{
  "num_hidden_layers": 9,
  "hidden_size": 160,
  "n_experts": 40,
  "experts_per_token": 2,
  "d_expert": 128,
  "d_shared_expert": 0,
  "hidden_act": "silu",
  "moe_layers": [1, 2, 3, 4, 5, 6, 7, 8],
  "router_score": "softmax",
  "normalize_top_k": true,
  "routed_scale": 1.41,
  "balance_loss": 0.0194,
  "balance_bias": false,
  "init_std_router": 0.0364,
  "lr_router": 0.00232,
  "vocab_size": 16384,
  "norm": "rmsnorm",
  "norm_eps": 1e-05,
  "tie_word_embeddings": false,
  "optimizer": "muon_variant",
  "learning_rate": 0.00339,
  "beta1": 0.9,
  "max_grad_norm": 1.0,
  "batch_tokens": 262144,
  "max_seq_len": 512,
  "train_tokens": 780100000,
  "max_steps": 2976,
  "dataset": "wikipedia_en"
}
Below are experts of layer 4 (counted from 0) of a mixture-of-experts language model. Rows are named router (the router's row for the expert), up (a neuron's input weights, with its number) and show model dimensions 0-159. Each number is 128 + 24 x the weight over its row's rms, rounded and kept within 0 to 255.
Before each expert's rows: a language model's description of what the expert responds to; "mostly gets" lists some tokens that are sent to it at least half of the time. This comes from a sample of Wikipedia text that the model never trained on.

# expert 7
What it handles: Title and word starts
mostly gets: "children", "You ", "behavi", "wor", "Dark ", "Love "
router [128 132 114  97 162 153 179 167 138 118 135 139  99 126 121 106 138 157  93 147 140 108 117 151 182 102 104 142  94 147 150 145 160 132 147 177  82 109 141  92 139 121 162 110 104 103 180 125 151 144 144 117 155 146 149 125 105 121 136 129 127  85  76 158  86 132 116 156 140 139 154 120 100 108 116 179 162 165 141  93 167 139 134 140 140 154 139 133 166 112 129 113 137 141 107 129  96 135 143 120 126 134 103 124 103 148 136 137  92 142 112  99 127 121 118 137 114 151 125 121 161 165 151 115 139 133 181 125 140 145 131 161 141 142 110 108 161 151  88  94  81 127 119 116 112 164  78 118  91 115 112 136 184 143 123 154 107 146 124 104]
up4 [107  98 136 145 136 151 124 163 147 114 110 180  98 126 147  93 115 106 140 123 129 107 139 120 124 108 163  52 116 156 132 106 136 139 136 151 179 128 130 110 132 147 144 105 110 152 128 112 112 105 138 109 137 156 157 143 109 152 119 125 154  76 137 111 130 176 129 103  89 164 136 136 141 127 125 120 126 131 144 114 138 170 157  86 100 122 105 116  87  98 120 130 148 142 134  94 146 132  80 170 178 109 139  99 159 132 141 174 152 146 136 127 114 109 176 109 112 109 121 115 132 150 142  88 166 107 120 148 118  83 146 117 155 125 143 106  99 161  91 151 161 161 156 119 128  85 122 148 148 160 102 140 153 177 109 144 104 120 144 123]
up5 [171 142 124 166 169 167 145 119 114 148 138 117 137 104 133 123 132  92  68 149 153 132 164 116 112 165 118 103  93 149 134 162 142 165 113 149 141 130 104  88 167 110 110  94  92 131 158 119 111 149 123 148 121 149 156 176 108 131 167 116 136 121 141  98 132 141 127 111 102 126 126 136 135 109  84 110  81 109 185  90 171 148 139 116 136 134  97 130 113 117 138  97 158 136 112  95 112 118 134 183 143 108  97 121 102 129 134 139 130 111 113 127 111 137 151 112 140 166 165 117 115  88 171 111 105 116 122 113 141 110  65 104 101 130 124 106 127 134 126  97  79 151 119 139  69 124 116 154 141 107 141 121 126 155 107 104 102 149 137 141]
up6 [152 121 147 109 194 131  97 137 149 116 144 137 144  93 139  95 127 174 164 122 146 148 147 101 156 144 150 151 116 156 171 127 153 165 114 154 122 116 143 126 123 125 102 141 139 124  90 130  98 153 126 133 129 118 127 155 145 135 118 117 167  90 145 138  99 142 120 124  89  96 156 110 121  87  91 145 146 104 144 147 144 161 144  90 136 110 148 109 141 126 126 108 159  86 145 147  79 141 147 134 160 146 124 175 129  92 182  81  88 136 130 109  88 127 125 157  81 116 174 130 105 157 140 150 104 190 137 118 118 132 143 164 117 148 108 113 142  88 131 160 104 130 125 104 133 101 123  82  83 126 148 130 131 127 130 136  94 142 132 122]
up7 [ 95 106 132 172 163 122 163 135 138 133 148 114 124 157 115 119 114 139 119 163 125 116 123 109  79 159 125 118 121 118 124  78 131 129 166 105 118 153 139 136 140 179 107 115 151  93 125 146  74 155 123 130 104  97 111 109 118 127 136 101 128 127 134  88 103 166  99 156 134 144 132 123 160 121 115 158 131 125 113  55 149 133 132 122 149 131 125 179 127 102 110 113 141 143 112 135 122 164  87 154 115  90 116 136 181 127 146 115 117  68 147 102 145 130 149 109 119  95 100  80 119 180 156 167 122  93 146 149 101 101  91 116 107 164 131 139 149 105 131 155 129 136  89 117 119 123 135 114 159 160 162  94 129 169 147 113 142 101 129 119]
up8 [135  93 136 104 152 164 130 115 123 132 142 153 131  89  97 148  98 119 146 131 146 127 129 112 177 158 155  98 108 164 126 107 127 120 177 153 118 103 122 118 111 149 137 100 109 124 120 139  97 135 167 187 153  57 133 110 110  97 147 124 134  95  76 122  70 103 113 122  99 124 155 151 145 127 107 166 103 117 144 118 148 127 143 130 138 129 159 105 116 108 103 101 104 134 110  97 128 138 104 123 149 121 112 134 146 142 109 160 101 152 125 119 155 122 119 104  87 128 177 181 124 107 130  72  75 118 118  88 168 117 101 167 128 111 115 129 146 123 125 116 163 125 105 178 113 129 150 123 100 111 106 111 142 168 132 108 111 145 123 110]
up9 [122 135 108 159 159 116 145 146 122 136 144 194 106 114 144 149 101 169  98  88 174 136 146 135 114 139  90 191 128 102 154 135 150 107 147 132 136 107 116 115 154 161 138 107 133 127 152 114 128 140 110 145  94 103 124 113 139 132 150 172 131 135 132 168 116 163 143 113 118 137 114 173 122 128  86 155 136 117 101 111 137 131 125  94 148 106 117 138 127  79 133 118 150 125 119  85  96 182 131 137 100 164 123 123 113 112 131 120 143 148 104 114 138 176 122 153 117 125  82 148 161 125 131 110 120 137  81  95 124 143 147 162 133 120 130 130 187 171 147 160 151  96  99 126  90 135 103 109 121 126 110 106 174 161  87 164 135 102 151 110]
up10 [147 137 180  95 158 145 150 158 139 137 164 132  96  99 166 150 137 120 151 123 143  97 113 165 123 143 141 131 129 136 142 143 133 169 119 130 106 107 137 113 142  85 104 168 146 138 162 152 139 136 167 101 144  80 121 159 116 122 143 159 151 127 117 112  99 129 118 126 153 148 163 145 167 110 161 113 146 148 125 139 130 154 163 127 109 131 162 148  81 136 155  54 150 132 124 107 125 132 120 138 126 158 191 139 127 121  98  95 113 151 126 101 168 156 150 144 128 138 127 133 114 164 171 175 144 137 139 133 115 129  87 169 141 103 102 125 128 132  72 128 128 134 100 177 102 102 145 106 119 139 116 152 121 102  97 130 122  98 118 173]
up11 [114  80 115 135 122 104 146  95 123 130 183 130 151 126 118 159 127 150 156 155 133  92 188  77 145 146 139 155  99 174 107 118 118 100  97  97 120 112 130  91  88 139 101  92 123 111 136 174 177 107 154 118 141 112 150 115 118 137  98 127 151 137 145  99 138 161 143 124 116 170 142  99 156 117 141 169 155 139 165 143 145 145 131 103 156 161  97 128 138 114 166 138 133 143 104 158 110 137 123 118 132 165 110 109 133 112 103 126 155 147  93 133 140 118  96 111 144 120 116 141 159 163 117 127  74 139  82 129 116 109 150 159 161  70  81 159 149 146 138 128 126 118 125 104 125 115  96 119 137 137 106 140 122 121 116 159 121 151 163 101]
up12 [137 158 117 149  96 123 125 166 133 140 166 119 139  77 150 133 110 126 115 135  82 146 146 129 118 149 119 131 120 140 149 123 139  96 164 105  93 104 148 160 115 135 145  99  91 115 108 134 121 171 118 101 147  96  86 149 124 146 121 103  96 158 126 120  99 143 166 118  96 158 107 146 131 145 156 146 164 137 101 133 128  86 165 117 134  92 135 132 164  83 109 128 128 129 138 119  79 131 154 108 107  89 153 131 106 120 136 181 128  96  75 124 123  92 156 138 104 157 110 117 136 117 155 110 143 112  91  94 149 154 107 137 106 129 125 169 108 106 107 146 154 175 113 123 128  97 113 156 135 162 174 109 131  97 132  85 134 146 105 181]
up13 [129 167 120 112 125  73 125 166 150 117 104 140 138 138 142  89  81 140 180 117 144 130 153 134 134 136 124 113 174 113  83  77 132 165 160 157 119 107 111 125 113 152 150 134 169 129  94 147  96 105 147 109  97 114 141 129 113  88 144  98 124 130  93  87 123 115 157 112  81 124 101 166 178  96 133  92 119 141 147  82 121 110 152 131 132 150 146 130  89 117 152 158 132 110 161 133 105 121 121  83 112  91 104 123  99 148 143 144 129  83 171 117 154 117 125 135 113 134 108 125 123 152 145 149 128 134 138 123 147 169  91 156 116 111 140  90 122 144 139  76 113 127  93 125 134 152 105 118  95 165 113 148 141 129 128 137 152  95 107 110]
up14 [127 111 151 109 144 170 123 106 113  79 186 107 105  97 170 137 129  61 154 151 133 136 157 130  93 132 146 115 116  99 145 109 142  98 142 164 130 110 156 143  74 155 115 103 131 111 127 150 109 141 122 114 126  90 157  92 126 101 139 153  68 177 130 119 108 130 127 120 128 142 147 143 123 148 144  79  87 184 137 142 123 115 133 135 119 109 116 187 153 135 134 117 135  97 115 123 147 115 100 151 133 129 111 105 131 109 143 114 173  96 121 141 138 160 135 138 152 116 105 143 115 107 169 103  97  87 112 151 128  87 100 108 114 132 132  84 130 119 154 125 118 162 163 167 133 138 143 119 107 169 139 152 145 137 113 164 142 114 104 129]
up15 [125  94 113 145 107  88 149 125 111 129 123 131 129 125 109 105 128 127 163  99 138  58 119 111 143 166 133 123 165 127 157 108 128 148 136 145  87 146  99 120 132 119 138  98  77 129 163 144  94 173 142 104 147 126 111 114  75 119 141 167 137 133 106 139 124 107 100 150 116 128 169 114 122 118 121 150 134  96 139  85 101 137 143  85 159 156  80 111 135 151 120 109 130 104 149 108 125 112 145 139 133 121 114 167 150 171  92 112 117 144 106 101 174 152  94 119 123 168 150 128 139  89 145 125  97 126  97 102 155 131 119 130 141 155 134  89 165 149 140 140 166 109 141 142  89 131 126 186 104 127 156 125 129 105 125 204 115 120 128 131]
up16 [114 134  61 153 127 102 146 146 138 142 142 146  88 123 103 136 159 132 143  90 130 128 136 148 117 106 102 125 146 107 138  96 136 155 120 148 120 156 178 156 122 132 133 131 118 131 163  80 143 130 135 106 143 112 142  83 125 119 147 145 127 104 115 135 157 110 170 129 153 193 143 108  98 136  83  86  93 152 135 120  96  93 147 147  82 119 106  90 136 112 143 122 107 113  89 170 182 127 163 128  83 116 125 149 106 143 111 155 128 109  92 126 110 159 107 100 120 162 155 143 133  95 141 116 122 112  87 118 155 149 119 119 171 153  81 128 134 163  87 125 149 123 134 123 127 145 118 164 165 125 102 132 135 125 123 144 169 114  94 151]
up17 [142 148 135 141  69 176 139 139 142 120 104 137 163 159  82 156 110 162  85 142 164 138 125  89 108 138 129 108 139 107 121  92 164 108 121 140 104 126 102  96  99 144 159 121 144  81 130 151 120 113 155 155 140  85 126 113 157 150 138  89 160  86  86  92 124 130 169 111 121 140 147  98 103 140  95 100 136 124  92 106  93 125  82 104 109 129 119 145 136 114 151 156 144 134 135 117 161 165  87 159 108  75 122 134 107 107 131 114 115 122 145 140 146 138  95  82 116 128 131 126 165 134 160  93 141  87 134 132 150 145 132 118  91 147 131  80 101 115 112 152  87 119 140 110 132 153  92 121 122  97 147 139 106 121 143 151 139 144 118 125]
up18 [114 107 141 134 128 119 141 126 144 134 143 129 132 111 124 145 105 114 104 124 132 109 121 138 145 107 105 101 125 144 192 100 111 167 130 121 117 115 120 105  72  94 128 125 146 163 150 143 120 130 101 152 139 118 135 126  83 162 148 146 187 147 131 116  76 110 131 160 105 176 109 139  97 105  85 135 127 140 118  81 142 102 159  76 138 135  91 103 110 165 107 117 117 111 151 106 112 119 151 138 134 122 104 156 145 106 147 118 112 164  86 115 129 127 113 128  74 140 109 175 128 128 131 142 117 113  92 100 138 153 138 136 104 128 148 154 136 142  64 153  61 128 104  86 142 115 151 112 123  88 142 123 143  97 140 109 138 128 119 189]
up19 [100 169 144 162 131 150 141 118 154 143 169 166 152 141 142 159  95 154 113 134 149 162 162 104 170 144 135 169 123 109  96  86 162 138 176 164 133 165 104  73 166 126 121 139 137 118 142  92  84  99  95 100 169 139  76 143 117 135 127 135 121 135 126 107 113 142 182 151  91 150 116 110 118 109  97  95  93 149 131 134 122 143 147 114  81 178 118 168  98 127  96 113 111 123 125 166 118 171 137 122 120 128 144 117 164 118 120 126  81 136 112 144 151  88 181 123 127 134 115 109 129 140 114 138 116 117 168 111 128 122 152 119 126 132 155 156 141 133 142 139 126 136 116 148  90 102 122 127 119 129 142 127 159 116 158 150 137 137 145  95]
up20 [148 144 115  95 102 141 133 141 140 148 121 124 148 132 137 150 137 171  96  99 129  76 111  68 182 107 139 138 138 173 154 174 158 110 142 119 118 154 133 111 154  96 114 125 157 152 142 126 110 122 162 155 133  98 150 139 166 119 130 132 127 112 134 136 110 100 144 163 133 136 127 151 126 156 103 147 149  74 157 144 160 142 144 122 129 129 124 103 104 170 134 102 100 138  98 131 147 122  94 151 112 142 154 121 148 161 106 178 149 148 139 132 133 134 132 129 168 130 100  97 155 182 110 109 133 110 121 160 110 132 132 179  77 159 120  99  96 131 172 128 135 102 128 140 162 148  81 130 106 140 145 123 158 121 110 148 139  59 131 132]
up21 [149 140 136 147 141 104 154 120 141 114 148 150 123 114 127 158 122 182 129 109 140 165 169 113 121  93 122 155 100 120 112 169 122  76 118 140 130  81 141 109 155 127 125  96 160 100 187 128 144 126 114 139 100 147 146 119 132 143 120 151 146 109 127 157 119 149 118 123 101 111 130 151 142  98 155 149 141 121 128 131 101  96 141 126 148 124 136 151 147  87  97 157 130 115 138 135 103 111 114 139 148 103 139 152 134 111 130 151 117  80 168 134 157 124 108  97 144 109 163 159  52 165 102 128 143 132 146 143 143 187 122 161 141 179 107 173 106 154 105 112 117 154 126 128 161 126 172 159 152 119  95 105  88 171  94 113 111 158 137 116]
up22 [152 142 121 157 116 148 140 137 131 153 128 166 127 154 125 114 138 148 129 116 107 130 138 101 104 128 112 150 162 141 100 101 129 148 126 102 112 123 100 109 147 164 119 129 142 122 169 115  92 140 140 139 136 139 150 121 102 133 109  99 144 129 103 161  81 156 155 128 150 148 116 118 109 167 167 141 181 169 127 181  96 136 126 127 165 148 131 101 103 123 156 129  97 163 128 147 126 135  86 151 147 118 156 157 125 168 170 126  98 131 114  97 100 117 137 174 147 117 112 166 166 151 177 178 148 105  99 165 136 147 132 172 101 112 136  66  95 149 121 109 124 128 141 154 117 101  87 104 163 113 137 120 130 125  91 149 115 161 168 137]
up23 [163 104 131 142 142 153 109 104 168 136 120 148 134 122 108 117 114 130 167 166 134 135 131 178 121 129 151 137 128 111 157 115 143 131 144 172  99 155 165 109 125 136 132 112 160 126 119 119 134 147 101 111 135 137 108 121 115 124 109 161 133 124 163 113 120 134 173 102 122 126 141 143  75 143  92 117 111 134 152 107 170 126 141 124 139 165 133 115 138 140 139 147 121 131 186 168 121 144 103 103 105 136 124 171 140 118 110 116  77 130  74 169 112 146 148  98 185 115 115 133 161 140 171 114 139  92 160 145 215 159  81 111 118 139 173 120 150 136  97 112 116 101 110 136 161 157 132  96 158  89 137 136 107 150 120 129 133 121 135 102]
up24 [117  78  95 122  83 142 150 117 105 153 153 130 134 142 133 140 116 131 108 145  95 149 169 110 155  84 136 133  86 115 177  73 143 119 154 133 107 119 108 108  93  91 122 149  69 142 109 164 164  97 119 105 146 126 106 102 107 116 142 159 124 119 137 138  80 112 168 118 106 156 105 149 146 117 105 132 129 164 143 118 165 173 106  94 141 111 163 138  81 123 122 127 109 123 117 145 161  90 144 135 109 148 112 133 155  91  90 104 110 148 113 118 145 162 140 135 113 147 152 139 106 171 128 130 111 136 143 148 134 113 126 130 123 108 121  75 128 130 135 147 148 137 107 154 110 121 123  86 157 137 173  81 132  86 140 125 156  88 128 124]
up25 [145 187  97 150 133 121 146 120 129 133 108 134 131  97 124 141 133 141 126 116 100 116 150  89 110 160 168 168 138 138 150 104 160 137 103 168 163 127 138  82 116 120 132 167 168  78 155 140 122 143  90 146 150 119 111 103 103 150 121 164 143 118 115 169 115 147 123 134 146 134  93 123 119 135  93  97 132 122 146 130 121 186 159  83  86 163 117 145 119 134 126 136 169 157 103 141 129 124 136  85 102 117 107 135 127  92 116 103 135 113 103 109 122 130 115 129 142 160  94 107 103 155 173  92  88 142 129 136 151 128 122 138  79 113 109 123 151 126 143 107 100 167  83 177 110 152 143 162 151 152 164 121 180 136 126 139 115 120 142 125]
up26 [149 165 123 129  99 133 138  77 146 139 128 130 112  87 132 159 112 136 103 142 121 123 113 142 165 141 160 141 181 129 123 125  92 135 149 106 117  99 128 138 145 128 118 101 136 115 144 121 123 110 146 143 119 185 162 158 145  74 124 169 121 151 150 145 112 151 170 121  96 132 146  50 143 130 174  88 107 119 101 104 152 106  82  95 143  88 143 137 150 143 121 146 164 137 103 115 149 142 100 120 103 167 123 139 125 125 141 159 151  96  98 120 121 132  76 108 109 159 151 106 123 129 128 127 128 151 171 128  93 135 157 150 140  85 131 164 123 107 121 131 149 121 121 109 121 119 131 142 112 127 133  86 140 184 115 162  85 135 129 169]
up27 [160 175 188 131 166 138 125 118 134 147 117 129 143  97 154 143 105 103  96 150 139 111 112 151 135 152 140 122 137 120 133  92 160 102 126 121  86 116 145 109 128  70 106 170 156 123  98 128 120  78 125 137 139 110 103 144 128 119 151 137 151 173  98  75  91  86 161 152 168  87 132 110 133 131 105 138 128 129 144  71 110 138 154 126 138 123 149 156 158 149 117 108 142 113 144 166 123  97 157  83  95 158 138 159 119 134 150  98 128  61 123 123 136 134 121 123  92 135 119 115 135 106 119 109 144 167 154 102 131 149 148 110 150  91 137 157 113 134 155 127 148 124 128 139 108 113  80 129 141 133 113 125  97 113 143 141 183 144 121 100]
up28 [107 134 125 131 125 143 152 134 126 150 102  96 132 154 123 146 166 128 125 158 139 124 125 145 115 116 122 114 103 126 173 146 124  83 142 135  97 130 134 113 121 137 110  82 133  81 134 179 141 155 201 120 110 133 152 118 112  62 100 145 165 111 149  99 127  86 155 103 161  90 113 128 132 105 106 115 174 152 108 108 131 139 160 125 122 168 113 125 128 119 138 170  98 153 157 132 137 112 101 145 107 129 108 129 124 128 130 140 186 100  80 106 111 130  95 133 114  87 118  87 176 133 136 131 144 108  95 123 145 132  99 139  79 129 113  95 155 142 127 161 141 140 105 164 108 109 113 141 163 155 141 146  85 111 107 172 131 115 144 126]
up29 [125 142  67  99 111 120 129  98 119 151 172 150 131 135 169 151 101 128 150  82 137 130 125 124 160 104 129 135 124 110 143 154 110 148 133 146  87 110 130  62 125 127 128 113 144 127 155 142 130 122 145  93 118 159 159  75 125  63 132 101  84 133 107 106 131 124 101 145 164 150 144 105 111 140 147 126 124 122 129 138 166 102 174 119 128 170 145 117 126 101 128 139 149 137 122 158  83 152 141 127 124 148 101 190  93 128 122 102 126 142 134 145 125 154 116 146 114 114 100 131 108 142 139 157 124 162 137 168 141 150  76 150 152 159  82 170 133 162 122 122 136 145 154  96  94 118 126 155 147  90 165 143 109 141 140 114 165 113 110 147]
up30 [170 121 153 150 127 151 106 114 109 128 116 134 154  87 119 139 156 115 104 139  95 119 141 155  96  61 181 128 141 102 126 112 171 166 135 111 121  92  78 158 112 133 151 126 145 154 147 120 141 114  91 109 121  91 151 114 126 139 132 101 126 141 113 140 139 131 125 156 148 163 148 144 133 100 136 131 162 143 108 129 162 135 129 112 156 119  84 111 170 119 167 141 150  75 142 138 137 132 103  99 150 130 161 158 135 139  89 159  93 139 101 160 108 181  94  88 110 126 169 142 122 161 104  92 130 115 117 106 129 135 130 123 129 138 174 131 126 166 189  92 120 117 126 131 112  86 115 107  89 130 150 121 110 135 147 145 133 128 104  98]
up31 [167 158 105 136 122 103 124 172 141 155 131 161 118 101 110 173  95  91 129  89 143 118 146 160 137 142 148 121 143 143 104 123 136 151 114 137 138 114 158 122 140 125 169  93 114 115 175 106 121 124 109 135 168 174 153 117 168 123 124 138 158 134 117 114 172  96 120 119 113 154 151 152  91 134 124 134 129 145 159 158 149 110 148 114 137 122 108 134 100 119 175 144 107  99 138  90 115 120 154  79 114 130 171  83 133 107 125 123 146 136 103 129 102 141 126 140 119 134 113 173 152 193 169  65 131 132 157  80 107 127 158 126 121 140 128 108 153 146 108 120  72 137 125 140 156  88  87 121 115 115 116 122 119 142  94 159 165 119 135 141]
up32 [154 180 135 166 133 113 181  97 126 136 178 125 142 118 115 157 104 115 116 162 122 124 104 155 147  90 113 126 126 140 136  91 167 130 108 109  71 166 125 171 111 111 143 131 108 132 110 175  92 102 131 126 139 123 144  78 127 165 107 110 160 107 132  81 120 156 123 104 107 134 167  83  93 130 114 135 145 107 139 172 128 151  99 110 104 126 145 154  58 152 107 156 146 125 113 125 128 116 150  95 114 119 143 157 140 126 118 150 104 127  78 120 113 121 128  87 124 107 118 110 101 105 116 107 132 126 100 122 119 139 100 119 120 141 104 110 175 143 173 108  86 122 162  98 104 121 113 127 117 124 121 169  93 110 132 149 127 116 126 153]
up33 [105 133 137 124 111 118 142 141 153 141 114 135 120 129 112 136  98 147 110 125 134 110 117  82 124 128 128 139 151 119 124 159 169 171 113 145 136 148 109 123  82 151 157 136 108 148  88 127 104  98 127  95 129 120 170 155 119 108 120 122  81 110 110 106 103 111  79  81  92 161 134 111 115 148 109 125 178 175 150 100 133 142 132  90 139 147 140 152 123 153  79 129  93  92  82 145 150 118 134 113 131 146 143 147  81 106 145 143 106 118 112 114 140 125  99 103 136 141 100 141 156 135 124 126 130 179 141 132 126  73 119  85 118  95 170 179  89 155 113 133 117 158  87 127 168  89 159 112 136 151 122 145  92 143 145 104 150 115 127 162]
up34 [150 156 114 165 141 114 124 130 151 114  97 120 146  83 153 127 119 134 114 182 124 141  90 122 159 146 133 160 149 108 194  69 146  91 134 105 120 145 137 105 129 130 111 148 134 173 156 117 144 124 145 153  89 118 139 120 117  81 167 121 124 104 120 116 112 149 141 206 149 161 169 186 136 151 108 107 150 113 164  97 158 115 177 136 105 116 128 158 155 111 134 146 134 124  98 153 121 149 140 122 154 108 154  95 110 125 133  85 129 116  88 154 157 140 148 157 126 141 103 141 122 108 121 124 155  90 122  98 110 150 150 134 127 163  89 132 134 121 148 160  98 112 114 150 103 137 103 122 141 129 132 126 152 147 124 149 148 153 164 128]
up35 [121 148  95 124  95 116 152 115 172 140 120 171  85 133 137 138 128 143 139 140 139 109 101 146 107 118 107 146 144 155 136 127 118  97 152 137  93 110 100 105 143 141 183 194 132 160 136 140 137 125 119 176 128  95 107  81 152 109 157 111 105 103 176 126 108 133 132 120 112 115 146 166 143 121 135 122 117 146  99 116 103 118 128 122  90 103  95 154 123 122 133  65 100 212 133 118 121 129 128 115 119 182 121 102 142  68 120 120  96 102 144 132 110 135 113  89 153 123 118 118 106 155 143 164 137 138 113 108 146 140 141 136  96 138 102 127 146 138 131 136 157 103 135 133 142 114 108 147 108  97 160  93 120 142 116 156  82  87  95 131]
up36 [151 128 113 116  70 110 137  82 117 108 106 114 133 140 138 178 149 130 164 154 136 133  72 106 154 117  96 130 112 148 128 122  85 129 129 120 132 106 124 115 108 125 110 138 108 147 140 192 103 108 167  90 165 105 132 129 113 156 115 137 145 130 139 166 104 115 107 141 147 113 134 178  99 108 152  96 149 130 108 153 119  94 125 131 154 148 147 107 104 143 143  84  70  88 131 107 126 150 144 115 155 118 135 142 126 150 136 134 102 105 131 126 131  91 119  76  87  92 160 112 154 144 120 125 135 112 113 148 108 162 154 112  82 141 111 152 135 128 118 134 180 113 114  98  64 104 127 131 134 135 122 123 123 141  81  72 120 138 135 102]
up37 [166  97 133 132 139 117 125 124 153 151 156 148 147 109 167 168 133  77 113 143 104 150 155 123 132 154 125 175 155 107 106 121 208 115 151 172 144 124 157 132 149 174 165 162 124 112 155 105 113 108 147 127 129 131 114 128 118  99 135 117  86 114  81 153 134 145 145  89 147 119 127 147 117 116 101 138 155 116 133 100 104 105 114 109 102 124  81 131  94 123 166 119  99 130  78 114 167 105 136 122 147 153  95 112 138  92 129 114 122 120 105 128 142 193 146 120 130 143 152 122 184 127 131 156 117 167 119 151 142 150 146 151 156 153 162 150 154 113 133 124 108 104  96 138 133 123 153 154  94 150 116 117  95 137  96 125 138 112 163 110]
up38 [192 143 133 123 122  98  98 106 126 137 119 114 123  88 106 142 120 159 167 109 128 140 152  81  77 132 170 122 129 136 128 116 129 130  99 168  96 115 124 137 126 147 119 157 144 140 179 111 107 124 100 182 113 125 131  85  74 150  99 123 151 137 103 145 105 117 129 116 111 109 129 132 111 124 124 165 127 124 155 105 165 162 165 168 112 152 171 145  91 148 128 102 136  87 114 154 126 129  99 152 131 102 148 140 115 137 122 175 117 191  98  97 111 127 109 125  81 114 132 119 161 156 155  93 173 161 152  98 156 118 120 125 172 128 138 130 106 142 150 111 115  96 120 115 131 139 143 149 137 120 159 149 130 116 101 155 123 145 119 159]
up39 [142 137 160 136 156 100 154 163 145 136 159 164 147 116 103 114 107 139 167 153 128 128 150  97 130 144 146 102 124 122 125 117 162 144 123 166 101 148  92  71 172 105 124 116 121 117 115 115  92 164 129 144 128 151 157  91 127  98 115 110 131 161 135 122 159 118 129 135 167  79 150 167 133 128 133 150 134 142 118 116  94 143  94 143 118 127 135 102 125  94 126 123  93 109 142  85 118 119 132 140 117 153 195 143 104 138 148 119 111 138 110 108 120 142 138 171 104 131 140 130 102 166 120 128 156 142 110 128 128 139 111 166 169 139  81 110 100 198  94 139 136 121  99 148 112 147 150 141 166 112 151  92 148 176 108 141 111 146  72 150]
up40 [133  97 115 104 135 159 111  97 138 150 104 155 176 107 165 124 139 139 140 132 149 106 140  95 154  99 130 132  96 118 128 146 102 120 120 172 106  93 109 175 161 152 137 107 139 154 137 148 102  84 121 147 126 106 150 117 123 126 118 118 144 131 105 108  85 113 130 150 113 152 115 115 150 107 135  84 126 152 105 113 154 107 151  73 137  70 139 107 136  94 135 148 130 144  79 139 116  81 109 124  96 168 169 121 112 139 128 132 101 111 106 116 111 132 146 151  78 139 111 119 150 126 145  88 105 172  83 101 113 115 125 156 135  95 105 130 106 109 136 119 126 103 123 175  98 126 119 142  99 115 140 117 191  80 131  79 108 107 135 133]
up41 [163 130 115 177 141 155 144 124 128 138 151 132 143 154 125 189 109 148 143 125 140 158  96 136 128 124 111  91 108 160 135 130 161 139 164 163 113 116 180 183 149 149 145 147 101 157 124 125 145 162 117 111 159 117 136 115  92 166 140 127 158 121 137  88 109 111  96 146  77 134 167 143 160 118 136 122 169 125 145 111 157 152 165  96 135  87 149 135 121 139 151 119 104 122 140 131 137 159 140 110 110 136 121 109 125 103 112  92 145 132 105  86 150 167 106 109 139  85 155 162 126 110 138 125 147 110 147 130 140 152 101 106 146 176  86 158 139 130 149 100 152 115  94  75  93  99 148 140 133  96  91 146 113 105 123 145 139 141 101 110]
up42 [102  97 170 139 145  82 144  99 191 177 109 169 116  72 136 117 161 136 144  82 154 145 134 152 107 113 130  98 121 173 141 101 144 100 123 145 111 141 123 141 131 109 161 132 145 132 146 121  91 117 109 113 139 107  93 117 175 141 176 131 105 159 152 185 142 125 148 118 109 146 176 104 120 188 126 117 132 134 133 108 177 131 168 113 127 160 143 103 123 125 123 140 122 107 108 108  99 121 142 170 155 139 180 102 145 117 104 103 104 139 144 106 135 179 118 104 144 158  99 132 165 126 147 158  96 131 151 112 133 168 133 120 111 119 146 119 135  93 162 124 148 156 141 140 125 124 137 119 107 131 123 116 114 118 161 143 121 115 121 140]
up43 [190  90 155 141 139 118 159 107 109 123 129 117 131 128 116 151 177 116 141 119  94  63  91 132 122 116 149 114 135 113 123 120 163 155 111 123  97 102 138  99 105 125 123 141 107 129 169 117 145 142 139 112 171 138 141  70 106 125 117 139  99  66  82 110 131 109 123 135 113 131 171 127 101 130  94 114 152 149 110 130 147 135 108 123 130 139  86  96 106 152 102 136 126 151 129 144 139 126  95 105 139 114 139  87 144 153 136  89 153 134  80 104 125 116  90 132 117 124  92 104  91 128 166 119 148 116  92 114 125 129  84 176 105 157 135 145 105 147 125 140 150 115  84 146 154 135 106 124 132 100 108  97 146  93  95 117  94 159 152 156]
up44 [143 129 114 131 147 119 139 122 163 143  91 140 111 117 111  47 133 155 119 154 161 105 186 118 129 127 124 140 138  81 160 176 155 103 127 112 127 108  99 110 144 167 158 166 120 138 150 139 128 121 127 120 166 140 177  87 108 105 119 121 147 140 114  93 104 152 155  98 127 122  92 115  93 141 145  88 121 144 132 140 141 153 162 103 109 101 169 108 135  74 153 108 104  99 139 113 144 144 132 117 128 147  83 162  59  96 129  92 131 145 135 111 123  82 130 145 136 136 148 146 144 158 161 132 114 158 109 134 143 138 164 157 139 111  94 161 105 124 126 109 117  85 127 109 112 119 116 160 143 123 123 143 147 138 117 138 102 109 152 149]
up45 [157 115 127 118 152 109 155 106 114 152  90  82 105 130 140 108 132 139 175 118 123 131 114 105 161 134 157 165  97  93 131 158 116 110 101 108  87 128 121 130 133  87 126 122 164 129  79  72 110 101 141 160 146 140 125 110 102 133 140 165 168 114 106 125 138 114  89 183 133 119 112 113 132 124 142 147 144 106 104 125 127 140 156 122 130 115 102  99 136  86 119 102 122 129 158 128 111 115 141 117 126 156 108 158 150 123  47 133 127 137 156 184 117 116 106 147 104 119 103 175 115 101 102 130 132 153 155 140  90 129 160  99 141 126 141  96 124  99 139 129 143  87 141 116 139 128 148 107 201 149 136 143 146 119 121 137 153 174 148  97]
up46 [120 121 138 124 136  98 163 146 163 148 115 104 168 151 133 107 100 106 134 161 189 114 183  99 122 100 125 173 147 121 115 100 129 134 137 105 104 118 113  95 166 156 112 123 138 132  98 110 181 173 154 102 105 135 129 137  90 113 125  94 150 144 114 133  95 132  96 121 128 121 137 131 107 151 127 109  93 184 110 110 124  99 113 121 115  89 165 119 130 118 178 105 152 123 131 156 157 159 144 171 118  90  87 122 114 140  93 118 149 137 130 111  88 102 119 116 143 124 132 146 128  86 173 113 102 152 124 118 126 152 147 135 115 141 128 110 149 125 157 144 168  87 128 161 164 141 139 104 148 120 109 129 134  87  89 140 116 159 138 176]